config = dict(
    num_hidden_layers=11,
    hidden_size=128,
    n_experts=128,
    experts_per_token=2,
    d_expert=112,
    d_shared_expert=0,
    hidden_act='gelu',
    moe_layers=[0, 1, 2, 3, 4, 5, 6, 7, 8, 9, 10],
    router_score='softmax',
    normalize_top_k=False,
    routed_scale=14.7,
    balance_loss=0.000276,
    balance_bias=True,
    router_logit_norm=1.0,
    init_std_router=0.00847,
    lr_router=0.00105,
    num_attention_heads=2,
    num_key_value_heads=2,
    head_dim=64,
    vocab_size=16384,
    norm='layernorm',
    norm_place='pre',
    norm_eps=1e-05,
    positions='alibi',
    qk_norm=False,
    attn_scale=0.125,
    tie_word_embeddings=True,
    parallel_block=False,
    init='normal',
    init_std_qkv=0.0425,
    init_std_o=0.0,
    init_std_up=0.0425,
    init_std_down=0.0,
    optimizer='soap_variant',
    learning_rate=0.00239,
    beta1=0.95,
    beta2=0.99,
    weight_decay=0.083,
    lr_head=0.00983,
    warmup_steps=200,
    schedule='wsd',
    decay_fraction=0.637,
    decay_shape='linear',
    final_lr_fraction=0.0,
    batch_tokens=65536,
    max_seq_len=512,
    doc_mask=True,
    train_tokens=667300000,
    max_steps=10183,
    dataset='wikipedia_en',
)
Below are experts of layer 2 (counted from 0) of a mixture-of-experts language model. Rows are named up (a neuron's input weights, with its number) and show model dimensions 64-127. Each number is 128 + 24 x the weight over its row's rms, rounded and kept within 0 to 255. Numbers have three digits each.
Before each expert's rows: "mostly gets" lists some tokens that are sent to it at least half of the time. This comes from a sample of Wikipedia text that the model never trained on.

# expert 123
mostly gets: " Top", " Hot", " sea", " median", " Billboard", " Average"
up0:112161140101163137130141109134130101109140108132148113117123131129140133120087145107155100176138136110141137118133146139130140111143124082150107148107126118130125162097124067167111103145141105
up1:122130148105119120090166142153090106079129167145124143135127162129174171123100151153105140117130133097099090146145088135136144188150159134125108110125120085135164096112118148115101094144142128
up2:124096114150105078097120137128144133147103169097140149139115101139135138123107169128111174107118118127148148140125124152100136147142181135141129179106125104115109123133119137155161152133099109
up3:152115159091129109119142135149131147111091150149083132152119083128140166080115140173112140101134149103149175121113125162127131147147159119081144112153150104105183097093111124091130112116174119
up4:111113106137143145167107117171173131156106143128101140136084120113106154110117117143110129095124113106104120125191169109112099122132163135122169134110117112139124150133106110097116076132164073
up5:086158121130142107121131147107098146161123112149112147175130138124102141121072146129118109060134129139140175136144140114109138143143141133121145102146112099138136104092137151106113124149088145
up6:119094114146071125149119154167125167155125137134135123123154148120106179116118155129127100105103161091169132127182103130101094121132126112099149099152150127130133122129096116108143140118112101
up7:131164172147154145125121110136140138106139107183146123156124115108079156149125116157143131139102107120105099115136118086096109127157144144118137127117125117128125158068101134110156103108110155
up8:159123148118156151081146137144127128122159114171123146129098169113089122128078137138131125113143161087138170114155182085125105109119115114049132114102117123128118112140137150147147095124124155
up9:085119122152095159157104120181153141187127113102106149131116124121120167088132116123117158104110136128158116134169103160132067112118148164136174150114138116135146124118112108158122139140139110
up10:128145108128100118147129120179134128147109081104136110135110091087146155086130111142134146120130064080105176122113127160108124157131141140177150104110093115128135156102121112110118120149141130
up11:126125095170109116102122123139149128121120154115075132172114104154078152120162085123132086128122158116134173113104142143107102148129129177100154139105128109140181124101127123184145090173111137
up12:130108121138091104149127077127177173135131101122150121114105132133114153143096172134117124141140150117161113149191102127123084116149137126108129145116126153141104109128125114124129136095165093
up13:138145162088128109131158162154109136163123152154157158114131163167176109094081139131131183142153102063137147178118147124131163144113121127135133118125128098105081108117148127151112110084092152

# expert 111
mostly gets: " City", " Road", " Street", " Air", " River", " Stadium"
up0:109113114134158125129145130142131109123136147115145128084146149128125130101155138160123113116063126140131112066144120145077151150143102129140110177151136091179121122111132116181102139084100085
up1:125137132123122092153118122111138094125120165166101131123150018150115097137130118134140138149133093115147155147138073137138172130119102119123135105128138123132170194124087149100139150134141117
up2:143104096110134177144111141115136145116141132165104144118147131103076169139140119143115122110141079105152176154088093145150162121141139140121153077143139092120150167137099130150113136134097144
up3:138128117111121149161098129086137129155128094152092138099115133161128153170108117145106102132125170111131112143198113149151133114121134158120142099132162146127095089083093106136154112131170103
up4:128111145116119123168126122121107130168124143172148115164123101139146133128126173133144084104143116104136151189167128127092118097113111111129168158127134130102128100099144105117148118119134108
up5:139139109144100098154100118165117125129096143115131134106109142134169117135084119138133154179104130115112090153134117142116118114159091064148108114132104154111134121154097119101136117116132138
up6:118136114114121108108145115119120148163128113110150087084102146114089139132169122120123169127104143125139090106138071132097132149117138147121104171114093097159150089105108135147189121127123121
up7:128129125091123062105164126131134138144114134162090115113134136105158189129123143167159147110118138111135122105107183124162163147143165137119112124140135124104103129164160145115106118142124133
up8:104170119129155071130141134141140131127129135101106126174140072151141119084141144137119103136151125121128125122107125145121123144118124167109128147096126102154113130100153089117126140113110180
up9:147118177132139129096114128120120073137131150114137148118113082121185137175120105108130108166132126112153147133128129096150077134108122164078148118146131112155129133118095097137099133140093130
up10:150129154150150147127151103119119135092104129140161136115112143143141154096126137126185124175158116112136106150122128099152149164140115095116082129122108147055122130117093137104119131097103144
up11:156117080177112129100136114137141137124117097109172097148123165123141089159129153097145135178137143114103089124120112153144138111176115086124140131153119105129126174189158141119112090107077144
up12:176125130129166131084127157105134142093119168128121128152094118133147113152158108125116160159141168138114123124116077106126118124154116160123098131090129104127160151150120134175153137127135106
up13:127111177114156142080141144137133081133124129121163131146141130133172149110134137138142119145156131130152134132137089136142136154110141163106117140135096147111114093139116128149107147095111148

# expert 11
mostly gets: ";", ");", ".,", " ;", "\";", " –;"
up2:107123111148101104126163085140124101112125155133181102116094123159145138133137142121186155138144150122142112137129106161101157141123136125103088122122116136131116142147129137086092169089120142
up3:158137154080125115114113152098099114100136123137163120117141150118134121113125141133148118159095124125149066137127077151116126118134142150108165086158115131102133131113160138130137138141122122
up4:094114119134135123189129141124140127134129100114122175113154146164149109125095162141121112105082112172120133182148140094124098086193131139128155134122120110118142136120123144116116145103129102
up5:160171105132139137124139075138102144097114159182111127132147100101144116174136130164125129135150113087110108095186113139104114127119109105141144104120123113124100102109119137143124074157121140
up6:085135139156138111109125148095085144121149171127139165166118127148132152136124062140100102084106133107146103145113097175116164143138133104172142073093134149126170127095137076130129107099127183
up7:159139139096126102099142142135169113154144149146155156150120118144140156112097126116130143143121146138123120158096103101097185145165117112137103092135153122135090158138136095118109137174136126
up8:115095087133155142145183138134101147130162108157137113098113106154104134170110128146126114102142113086127103123164152120132130097115134116121113121124153143129126127120135093072143127110151127
up9:114129126149116096140104106112149162109097121135142109112151121101110149113108089140125154138109087160163125100103090112093121131162093165164147127142114110124129128136106043121119112167137152
up10:133124143127137124178130127120165125158106119122144110083164107117084104115125134126121150130161107124127148112158127140153114050133088136156129156133145108137105085142093107152091139146145100
up11:140117152096087142116100156130134101118138149124115133099164159157111103116112100119130169181143150099171140149132124137155125113118131168087087162131128137124129113161133125148122139105121130
up12:141125126099124141114139155121087106119116163139109172129153113128150143099100150098168137138111141089157098126095087172124151144101118119109125100148127139115155155156154129126137125074114151
up13:142127116094117143104125129117141093135125155134094119115154170177124111093093073132129177123113111132127134132104136126108151129182103128139125100109149127119165135144101084144141154118117154
up14:134128142145108117119156088100102133155130128130101130117060120157087133133147175156147124113118134195118145156157139097158107119108124142155113173102088117111151079129115134137161136129142105
up15:121154121168118122138158137145124103168124112108147122127098116088128117138115171115130094166153167110156135143140165119153115139171122117179068158124079130121129128157140074132123113113111137

# expert 20
mostly gets: "ion", " line", " power", " goal", " plan", " party"
up0:110130110176106133097162113150122110102090123137136119088120139124104120085093126125138147106169112154119156113121091126165174128088130176128141111133123123173154112147128135127139125111115118
up1:142097091118113148116142131155132101144159103134124102140150129119124134144091138120109140116092157103093107177140142097156121097140135128098135132099191069190162149102126075136128137129123095
up2:161111092139105095149156132158174134089096139124124116108135116137175130107093164076147128145113110146148157146119146145138110131131116136128156107211108135148139142109093109088122112139100090
up3:178129174136107082111106103155066100164123167136165147164125105097099141127120117140143091160176140091159113153137121124107108138118174158142145132109100116098139142138139169106125115127121123
up4:112140107158169147159162100156156152113109150112142125123106132091135081150096137128135143103118157078157143150146134110120106117123140103116112118142099137139133137101156146142168085123150162
up5:141150145116148121146110102120197158156117148130130122102115128103112123113114121149122119082165128080112160120146169127125104130183112098153130150113130105148140122130143089121148069113108103
up6:112091159122083119133144171126138148129122115157079139178109140167138122093140126120133171135122109111112127127135127107132108103199155135123128127105132117079123112127065093119090089111150102
up7:094131107119066090132121115136144150160140137128137079106106120132127131105111151111166166141120121111115125118157111149112101124139116126148154115160112151168134106112098107126146130074138130
up8:128138143120118168100140139111101164124174123142093141155169164094145133114171085103152189157117188146108086158118106140148116129098104121100066136172129113131141127134131145136116110119126134
up9:185130153111128093138148125137124134106117155136126114100091154161132096112088126128147155144178131085146133123119170121137152113144141124152162103146124122152142112103064140108159094110135125
up10:124100116149100147158106206112138126126129136122056171128172156145104130127157079126130131099109131107121126107126124128102133117161139125123154173134089167117123084139121129116181128139122135
up11:112143137125115147131129135168153128177082126142109156121150125098127099100159107191117144162125120089133085119102139137139093128161096112139174132109101102136133126114095133121138130122176101
up12:121120147139121139069113149146109121146120168143111197110107104151153133118147090111152137126166093099093105123116126085149117107140115124163129129102093118127098112144117070098103169116130075
up13:129127128150104127083139132127162132132149150159135089162109099133158164122130103123161145116107098155129130131097134130077120139129130145153112165146151194153100098135153114134120074122132130

# expert 49
mostly gets: " All", " .", "'\n", "All", "',", " Tournament"
up9:161176153110118125097117150113149096145131161177137147083095128122108078121121125118215120145092107069115086099147134150136132076122086116155148093141158105132106162146112138138125142154117107
up10:100105161155104081105145136150105149111135100095183114116125147102146122099089139130090141114107140097097084189145140104138094141111157122136126138147118120085092131138139130120115101101105149
up11:124174119123129142126085137112147110103099138129095185111125110156119119115104154106140134127119121167095177127139110137112087130136163137112102123163183112116127137121092159083124099147165150
up12:132127131174090161149091085138150143123098150125118098126152169110057123107116124144138109105082161088113117141165112174134129124126098121137111125136115134134102116140158119152141095122159172
up13:127138176128149114113103164147126133151165177103107235128141100150113127109141134096114123182070114129155140112149108119098079160128143122126120119129099142117127119157135106134102117171104147
up14:118096081105135108124118120169135144138120104083115116083199127133120098122131157124148154154106123119151087162165135117088095130114144130117131087127148145118104170124114155138169129133146105
up15:113123112113137089143109111145140130123145132127102111104147115106133109132111135153145122101154149147156132083171125149106111156150112131183112112122157123129159102141127093139091119150169113
up16:114151142112104098167108141132171150117133126125139138153126086121164133100152166173159119157104146085134202137135094152125168171117113118137121152139160150136144139078102101100126118102157146
up17:104132100145125107174126130103158122147128073083111149114124120110108113111133167159147122143099172108116099106130095144124181134170146157117165172140153142126112150071089151134124088143151132
up18:140160155124136075098152107146132084102150109121141177129103105155116118137135110130130127178114115135147146108113153146166123147176190168128100129098119126129140138126110122160092091130089154
up19:105092123134126090092135154105126117100129143121133154151101116118126134110144133136131130143149156123138135114122138098177106164109107138164102151130138100119132098156114084149105124119093129
up20:098159132135126103132098129115155143154145136170135135140156103116173153123128134142087164156122104123122094167132119119125156162126135155165173135108171119134137145127126075120123091128106140
up21:174131142141094119123114141134145126130122088113139095155141073072117132102097149142184154149160121149125106127135116138121159145127126137160125190103137145153109119130102105137118130115180123
up22:106146137098126141170140156173102126128113162127139154114182114104113129111116155155141152115111121140113065170142096118142150095157174136141157117065166119119121119092134175149104116149144125

# expert 3
mostly gets: " Al", " Z", " al", " Y", " Le", " Am"
up0:121129120119147098112141108169115105132126077135160139134144139168153111127127143107126142131115130100161106121106140129067121099153182081141109120170131102126128140171120138082135150163106137
up1:115167144130123119099141089116166087080077155122112154135108148134158112171145160113162151103155117120050131148110117120141134206129120142158095158125162145168110128135139129149106108129113120
up2:085194118129112133078155077119138102144123109149156127142122126062088118138156136104132142113123141131149074152113117132088149165141128134117111132123141107136179113079100142110131114144117129
up3:127096174112100067103152142114100150125125125164123110096142134127141133115153123141109159136125099117132151130174101124138149155133116145154081156107151109116136144177115101105080117121114113
up4:109139121122113129097155088115119107111090136145075119119140106131161132142140100139110120080161120134132124172114067117149145134145160167163102150153180091160188159147116127119151132124106157
up5:133126067133094096076136121144173123132138145113129098135157129137142094171121105118128152112145126122113116119153148115103154137134133097144152153138147124174118130107128104152091147143153131
up6:131150157116139157109141143126158120103135168162098118139116133177111120153115108103158137137111129104130106124130127169123123162091136165158098117143141160137092137150111149139125103098093116
up7:090098152136137104107146102144121139157108124133106125109106151119128111098123120120139141080141101136144165141143120094091133126155146152199128129136150105084088157129116127127110117139118081
up8:162132126102129102140101172155147130075149143122086134111152143100133143148140104122128150137136113129090178186120136134147141131118163141148104140127114097144160212106127115108143143120097123
up9:146136104092136113125123129135141153115114094173135140142128093129138126104136116116150142116129113119152151104143114175136164093129127108128204128135155113092162141113125096157124108086119190
up10:115117143122125164100145096135120092072121188120129122110068155140170113100094109104139162091094129159162119139124107061134127161171083148108112123139130156140125132111108132148090119101125126
up11:119123142088088140124122119123152088135106114167094117111149172106092175132121110148147167129148157142174112081150132125128107090139172157156093146125148124131130120134137087109113131121139116
up12:129104079127093084143130126143148119100142173111119148125153075163122174123129125140149103130124096136160114150113098144102164141092122135169136128128138145113119147102113112134119149103165115
up13:171106106115142082092140099135117084125127100134102082131139148133118132152150095108187140157151122172158115098127115107153161160132161146138099141114096123129148146154140135114146121089079134

# expert 40
mostly gets: " but", " Part", " rel", " Released", " Rel", " chronology"
up7:130139108104116114122148154114144083141139144184145138131117107155131138093103148148144107138154138156111119108185180094142095098155092113134142135093150129124114119117152106114109131150122110
up8:162176138167090140121083126126091165136147143135141131134159131152110119130130134118148084121125162109132109131159117123095135096106147123143093148170099160101100167139131139143121099134141122
up9:080176099124138116121128137118101095091126110187113114117122141128118134134110108165110149140163133180091150136135171109086127135129145155126124125153107094115126123136122103127089120124132117
up10:143153126138145132064125137140089152102144161186139147114126149138125186147077104161104154154115155140151138142181130118082103128152130149139097117157107117092138120122115105103104138145122129
up11:095172122138113134130127162127127093176088150111107130155170119106100109097105127157119098111105118112119137125105163151141124124129137166103123139113134103137181135152151113147106112112092142
up12:124150101127155114181081114140151166122119130133076147158190107113121087132100130173142139142131145101103148122156109156119133157089101110122129109123155106115143125100104100131101108162112147
up13:136114128114146139088120132125129153158097119128100099139176077139121129094123160125087114147117140098140114110133159102109135133108135156109116163084136093134194125162128095135109093169139124
up14:119116157108140123092129112137155099119105141131118180130115145133161104082139151132165186119138096127125105110108094137137151174144124090148168117119124124129149109138118129157145094107121083
up15:098120142103157130134130101126120130159121114135128126161148084192090129143117097143148087109125146090115143130126107156109125136102125188128131127120143098123135127071168135121143122127116145
up16:096159161135128134140069116146123132141122113122099121190107130124136129126174121160114102110110147130139101124125132104117153167116139178145135119166148077141122141104118122147171116114115097
up17:158153164166130132120109074120142122141097127162091138159113097118147151119119163148131109100137155105158162114140155071155094112111153140120119124096143088109159143112128070105141122120100166
up18:092116121097145129117089177137101129098133099106101106106136088056126093116161133147146144146138134133148133137160152174123147133122121111157124129100130135129150116106096081142113162106145092
up19:102122157097120103095159138110090102099123144134154128133065166109140139107171159140153112139171099150141100137112139131158130117169130114134106127135122134131157111159148096178093149078104119
up20:124127135137117103123118158134147125128140143134120083085139179094154118105170148171137127174151133134155108140140080129129161173136119111158174094182110111113118117094143129108144133123111173

# expert 112
mostly gets: " part", " Part", " App", " UTC", " Number", ".m"
up0:113136135123145185136122141094124165125152169145133115115134139131149127124080133157145122114135145059120123122156096140150170156130097119144097169100164116119150120131136084174110140113156118
up1:115083167152152145083129105087132142134129098096126126121109114171163102089124156147125157172136135145115121147130155113099107136146120135125172122134188102092115125054141120150102112133151112
up2:165119092128126123126121108104116157106078139151107174104144140116104116128127060163122163105131126105148110108138123107113140143153155162115112128148077149105147115170107143097136147119116120
up3:148150133142151120146090140093122151099170151075142123116145179138142106138116069110136156095091135095176142131162111132116138117119114112129114149198126116139094107124118111161150128110114102
up4:097157155102161070082138121128126115097131119081153107125166108134110154120098151181134111153104126085124096088138105134169142119136093157147162119129156114124160146138158138137124142130119122
up5:108119078108171142085122102155134143129107120115116106131137100129125130105135149125121143113117118150133122127114103128142105116124091137166178127127166093135132126102129095144133144155155097
up6:086153165118136124123144114136097125142111150144142138131135146145118169097107135174115107131098158103126126164136152139088140136125135104100112107156172102136158140118164137151088112141149158
up7:150116145069111101146160134120153142118119151176118141096145155167152114077112102153136170149128115126170106147126141085136145137105152141123155146139131110115121113138104092077100120094124089
up8:130155126101170162104173102111155125122103137129107087095099161141166136105197093179158133101129087157160142134128130127114132131143124151144135151125159071063147098109109126138134142146113108
up9:092142161180114095096121099142140145116104159141128130141088111142139096070125110155145158107095113122169116137162109157129104102167140127131113091126150108167165137133113103131099139146156118
up10:135108128080107157110136136110145139150134153095130128126164152141104105092107117161141164140135124078149117140120120125161123110130166111139157123122142127124103091141161119139114094117209099
up11:116094163128154080122169132095138099111076148110120122132135135135133124112159094150147140127098134099091151080123103119169079166143143126101136146173091128138189126170167135121138107128130129
up12:116084133174168152071132117093131129126133134147133166132123129113102117111139114139138128140102148145167102127133119135104103132145122125119129161127184143111170098105106137160119105133099091
up13:089100143178155080107130125119120144118178086084143120181131121095167122114115177122143096119136121145152148122160108133116116156091101118146152163110131112101136147111148113144157113114085122

# expert 34
mostly gets: " film", " building", " episode", " design", " built", " opened"
up2:103133132113130068113082081121114135129141154113134139181137132093125128152131136150151129112163136129139127107127124159101104091140112150160132099097178064111132139116154099114145125106112123
up3:125160153152122108138143128135121133109142095132144153135099112120128112159140124145130128088185119096124128146137123166115153145101147138135119147133069111136149086112178125096138108124086193
up4:155137180147117150095150096160149154116130136156100156126124138081127156122141121134141105122127152122137144181125124097177130106097146126088147114114153105131159097061131104154129120129149139
up5:138133136104159135116122133111118119159133145130139138120110102163112175173120088136113130152136117121121120105150117160078102119152145144131107110149141097093133161115118124138125113100103145
up6:119148106138097089130159156165113073139113110138148131143108120112187120134159113139126133129140134094093090129119149142119150136165143158137144131148112114180159135103138144110133103128110123
up7:119148164094150112099133104138147129136143123152104116125055171140141088121075147153144150091156177115177159123112123140122147140109164106107111104152122131122160111131139098103120138122127115
up8:103121067116128099148131146148133138128150124119094125148182129105118083158127163126122120145091132125106119132145161171146127142113125111116122102139112135148124133148104116121064105127160153
up9:112152141133143117111111151073114157108129126143094089129161135127130162137102131119165109116104118205118129116121119124102123120140115152122132141127171163125105110107105098128076127141165065
up10:192092136135120078078137128098154138121099204125111170120111108117148120116118155119145171157117176122137116112118146105118121109177183122162144109095130124122162149167114138149118103113160135
up11:145132110151126148145107076099141166080137153143061125131159161129113131100129127121147129158118134150121133113160124097138107112160130109125170118113189113145110143121120123127093098145115101
up12:100134068164116117153154142121102145098094131073119130146120141150143139157177104114113144172143131092120167150152121120142126133129157123133145134132116099133162137127143111173136126080098148
up13:111125095167097143145116130121165129151114143120105183105129134153125136103131172109146143117154111120140093154162107108154153130136131145127148153085140132128111108093161151134149126096157125
up14:104117109125166138094131128159153148147157142109143100136098104077146145110113143144126149114106136095096121133128109098121082142183119116143138125086122130122074108103127130122156131120147071
up15:128147134141123121133153082114123169114172139122165106150161110135144123130134118148143165144151133113148148104129109099139118093126133129134094112084132121098180121140153101140124088116128171

# expert 97
mostly gets: " place", " age", " play", " death", " match", " event"
up0:129178145140132091135132130157130112110130088129135169225098128086090122146125169160132096102114167151093146076138150118105140138130120125155108159163117146100099128113130086101156127125091102
up1:120122150140111118099111154163158156134153115162143118143117136117154139115147121114165117083142129156105150111139077150133141143134123095125151169151118127095130100148160115134114125126122150
up2:171155154144148140139128120143142138117163082142134161137099186154133114140104110181132144075112135147128154075150108140088114113116132161129102123096093145138142124098128158120110098153094135
up3:119126097144116146098154115151129073088119098126143109164164131126133143129133144153163133134150134092168123126123144127144189173102145147115126110177103122147156114128141121091128116101070096
up4:193114097118137147156123119119096110109126115150100120159156154133081145178123134130120104101120099167144139136130119147132088144165114156129118099121160102147129138118111132116105114122096131
up5:105107116130127117086100154143131115104116086144133081090156129107144135146122142082166174113108143146148142151128133138132125091117144119148132125105146155106173149117156112108186121132147135
up6:101123131106152101119118139093118078109120162074154119130134141139147163144110152132136153122079097126114157156133113144122140130148088107138067159150146150170113127144148089126127137158151118
up7:130120100129102142097156124167128084104094141145121132134175181133097133123097109138134142128141142092134128128113142134148150138097193196070145130123102105142114131131147143074114128142113138
up8:139124142168099121117133122111118160103133098102094124116115146110117143159162149131132109123144163107144121103170123123144160117143147116158118106128108082096148144119127109146147118146072105
up9:119150108138142188152123175142170115140151114121147141110101113128145129162101142189107119103146098088112164126160153146131146112114123137111155157099079119174149111109112123139147120128113124
up10:116120118116143139135114122074124113119168149143142120104127121153112140134097120141117120120162076125109161159176166159144137097155135096141104120145120117142147130144104076085135145086141084
up11:178132109118125117113151106148156132118112149153131084133137168121141126115118113152135126120106127159143118140168136111102123086122123129142117101124096098117162115117156125091148120130123078
up12:154117143155144096109138080134135194092093162139110139136138180076112121104146077132132135102147127096117114095136133132129143154128160114129133126126097114133135090147120154109122111090114157
up13:130137089146115122146131148122114156129133140123115131125113113133125122138121140103147129121089126113125108145137114137084102095135086105166058166111160132148141178133108165123144117122095147

# expert 116
mostly gets: " head", " members", " hold", " Rank", " Head", "*"
up0:124128133103131079135121177128138149125130137139136152115110121120156095105111145136124110156097153087127144185114119134111129106157154135127135109146128144131089143134115114112151131109157099
up1:133142103123122126158116117141118115120108101146129112121123077097131108100128126171098098134126063137144119087144148185141098118164131111170137096127152108111136168082119109127137112132187109
up2:142120143184107117127100112147127134108111138114152086153147081117151129130143167103142114087144089131129119103179146136098105141136152122170159121160113109123143140128114118118127103142149107
up3:131124129139081156108126135132099157148155118131137106080121100162121105151114128130160089139123106107183120075103101161114122135105148124142138138153134124130130118115078091137126148134159111
up4:162099109135075135089108070150124113080127135136129115089132158139163117118138147098172078140096181153140083112166153105154150154156167145138116136185141143131120146143082154127125108144138063
up5:165134104098144125133152129114141100105120066136083083113109148143107105140119110167162081151159142124140117168153122157156090138162136165139142109108119132158123105137146120140150110077145104
up6:182157155144123112076109131154156129115116129147122183137123108156134134146136159095140115124110135099139149100168138105095094147121126153097105155173114133126120123123129113116133102118124124
up7:127117158172130119114124092078142142134092153161103149155146083052072136147112117123132114134118140160136132108121126131096113066151092126136145129140137128113150131131143113131124131150145149
up8:173171105085143139104120141135165149133153157153138169126136133144125125120092164141134121134166138094152160154148111066084109124111112130089121136113162125109121099118174093115105114105120155
up9:123131101110144134186127108106163102166149140101127120068133134102136105129133117145156150128135072094157094143118095150160127136111136127182122091099128115121121131128110123106142121109137125
up10:116149131111102168134136093159116125120145093121142091094161128126138120157108114152137133120149139097158082140175103144136075145134137140155112129129111122134136097135132115107088158128134177
up11:172146114128152108135143162124130082126100081120118119131126138102126115105156160191128127098101121167135074120121124114135114156154175178158153107160067087122106135149125144152153143154070125
up12:123160092096147157117126110139094104126132119117095070119109119129131126177124116162142109132146108139099143126107092091105120126133092120173106098134108095109163192113121109124146135161105166
up13:156136140093116165127128121115163128118166134156080123132103127128144131092104137178125133105162138129147123137152111109147129154122108124089093114128147119117133139101091094141146064142127130

# expert 64
mostly gets: " kg", "°W", "°E", " medal", "weight", "Population"
up0:109073177133139149131121134150131150106123113126125110102147161132131127173101138137117151110068112156090129116159139132140143117139141148154121133135148138120145140132113090120065151144124118
up1:132154099098112134143142095135095130146166117109105158147114089103161158114114164116175121149114146115134125109136108153051097104124120107173123110122124141106127163146149119150115167099118142
up2:111127155102166164121131148117168127101131112113101126139125138127163134105139128152158128138130092139157106145159147118133098122145102139140134175150130151119171104110110093114072137138121117
up3:139082105143138139087195186115095081113100130142124160148153141149107123133158110137150132149122158135123154103128096115122188095135153136129123123106132117132164116129149152118122147102096137
up4:110137126135146165149154088146097139133105089119127092125068145137113122095117116138133162102115126131151141134123168100109101149095145146129140119123114145129113138077152144131151108111163128
up5:167197122123131142112122177134096129142075140145107110122151102140128077109145109123151079120095143112110103107146098161110131120132080135154106147149125141150115118126154138111146100124101150
up6:121097090165090104105147135145152146150112131149140141130133113131135137122138111132152137076158136081138106156123114133125142162149152137089141100130147099075178122094106140112153132135095146
up7:122104199141086119101112119189114122129115167109121123120173168131105171079144123104129142154153127146133108110147111093145168147192081139107117147106140112088127104134070118118128122141127143
up8:139144142160120122114089080121143060100102128104085136153116135117144153113122107146152156107104151116144099116119093147163107132152155103118108159124119143125150168149155133131134090128125117
up9:125124123121193135116143124069129170119129122131127154133141105130140119134129165123120147073138145092126092117136117112128135107112157123137147148110104102137112110106132141112152122151144138
up10:128147129149144088139101127148102109180095114139151118154094168142120180129067098138112118102142130130134112173153130111134166082165129064086140125171141115097132143128130106143147115087146099
up11:121120167133164172107123117099137172092100115145080110109172142103127135092092121139131151094142155162117100034132128116124119155086148147140144129110136128100167121106108109131119118182155122
up12:094144107169066114163131107140126177117117130154123123150156123150102169083117132131110127128167092082139119085148143150107118166097163124111135126139123127107135148117115117147109117132134121
up13:106111121104133138112149138094109124174127090094108143145134123154109144092104191129136116136090143144110149187127167149157098139124090079141119152096162108109167118112147151120129140128154090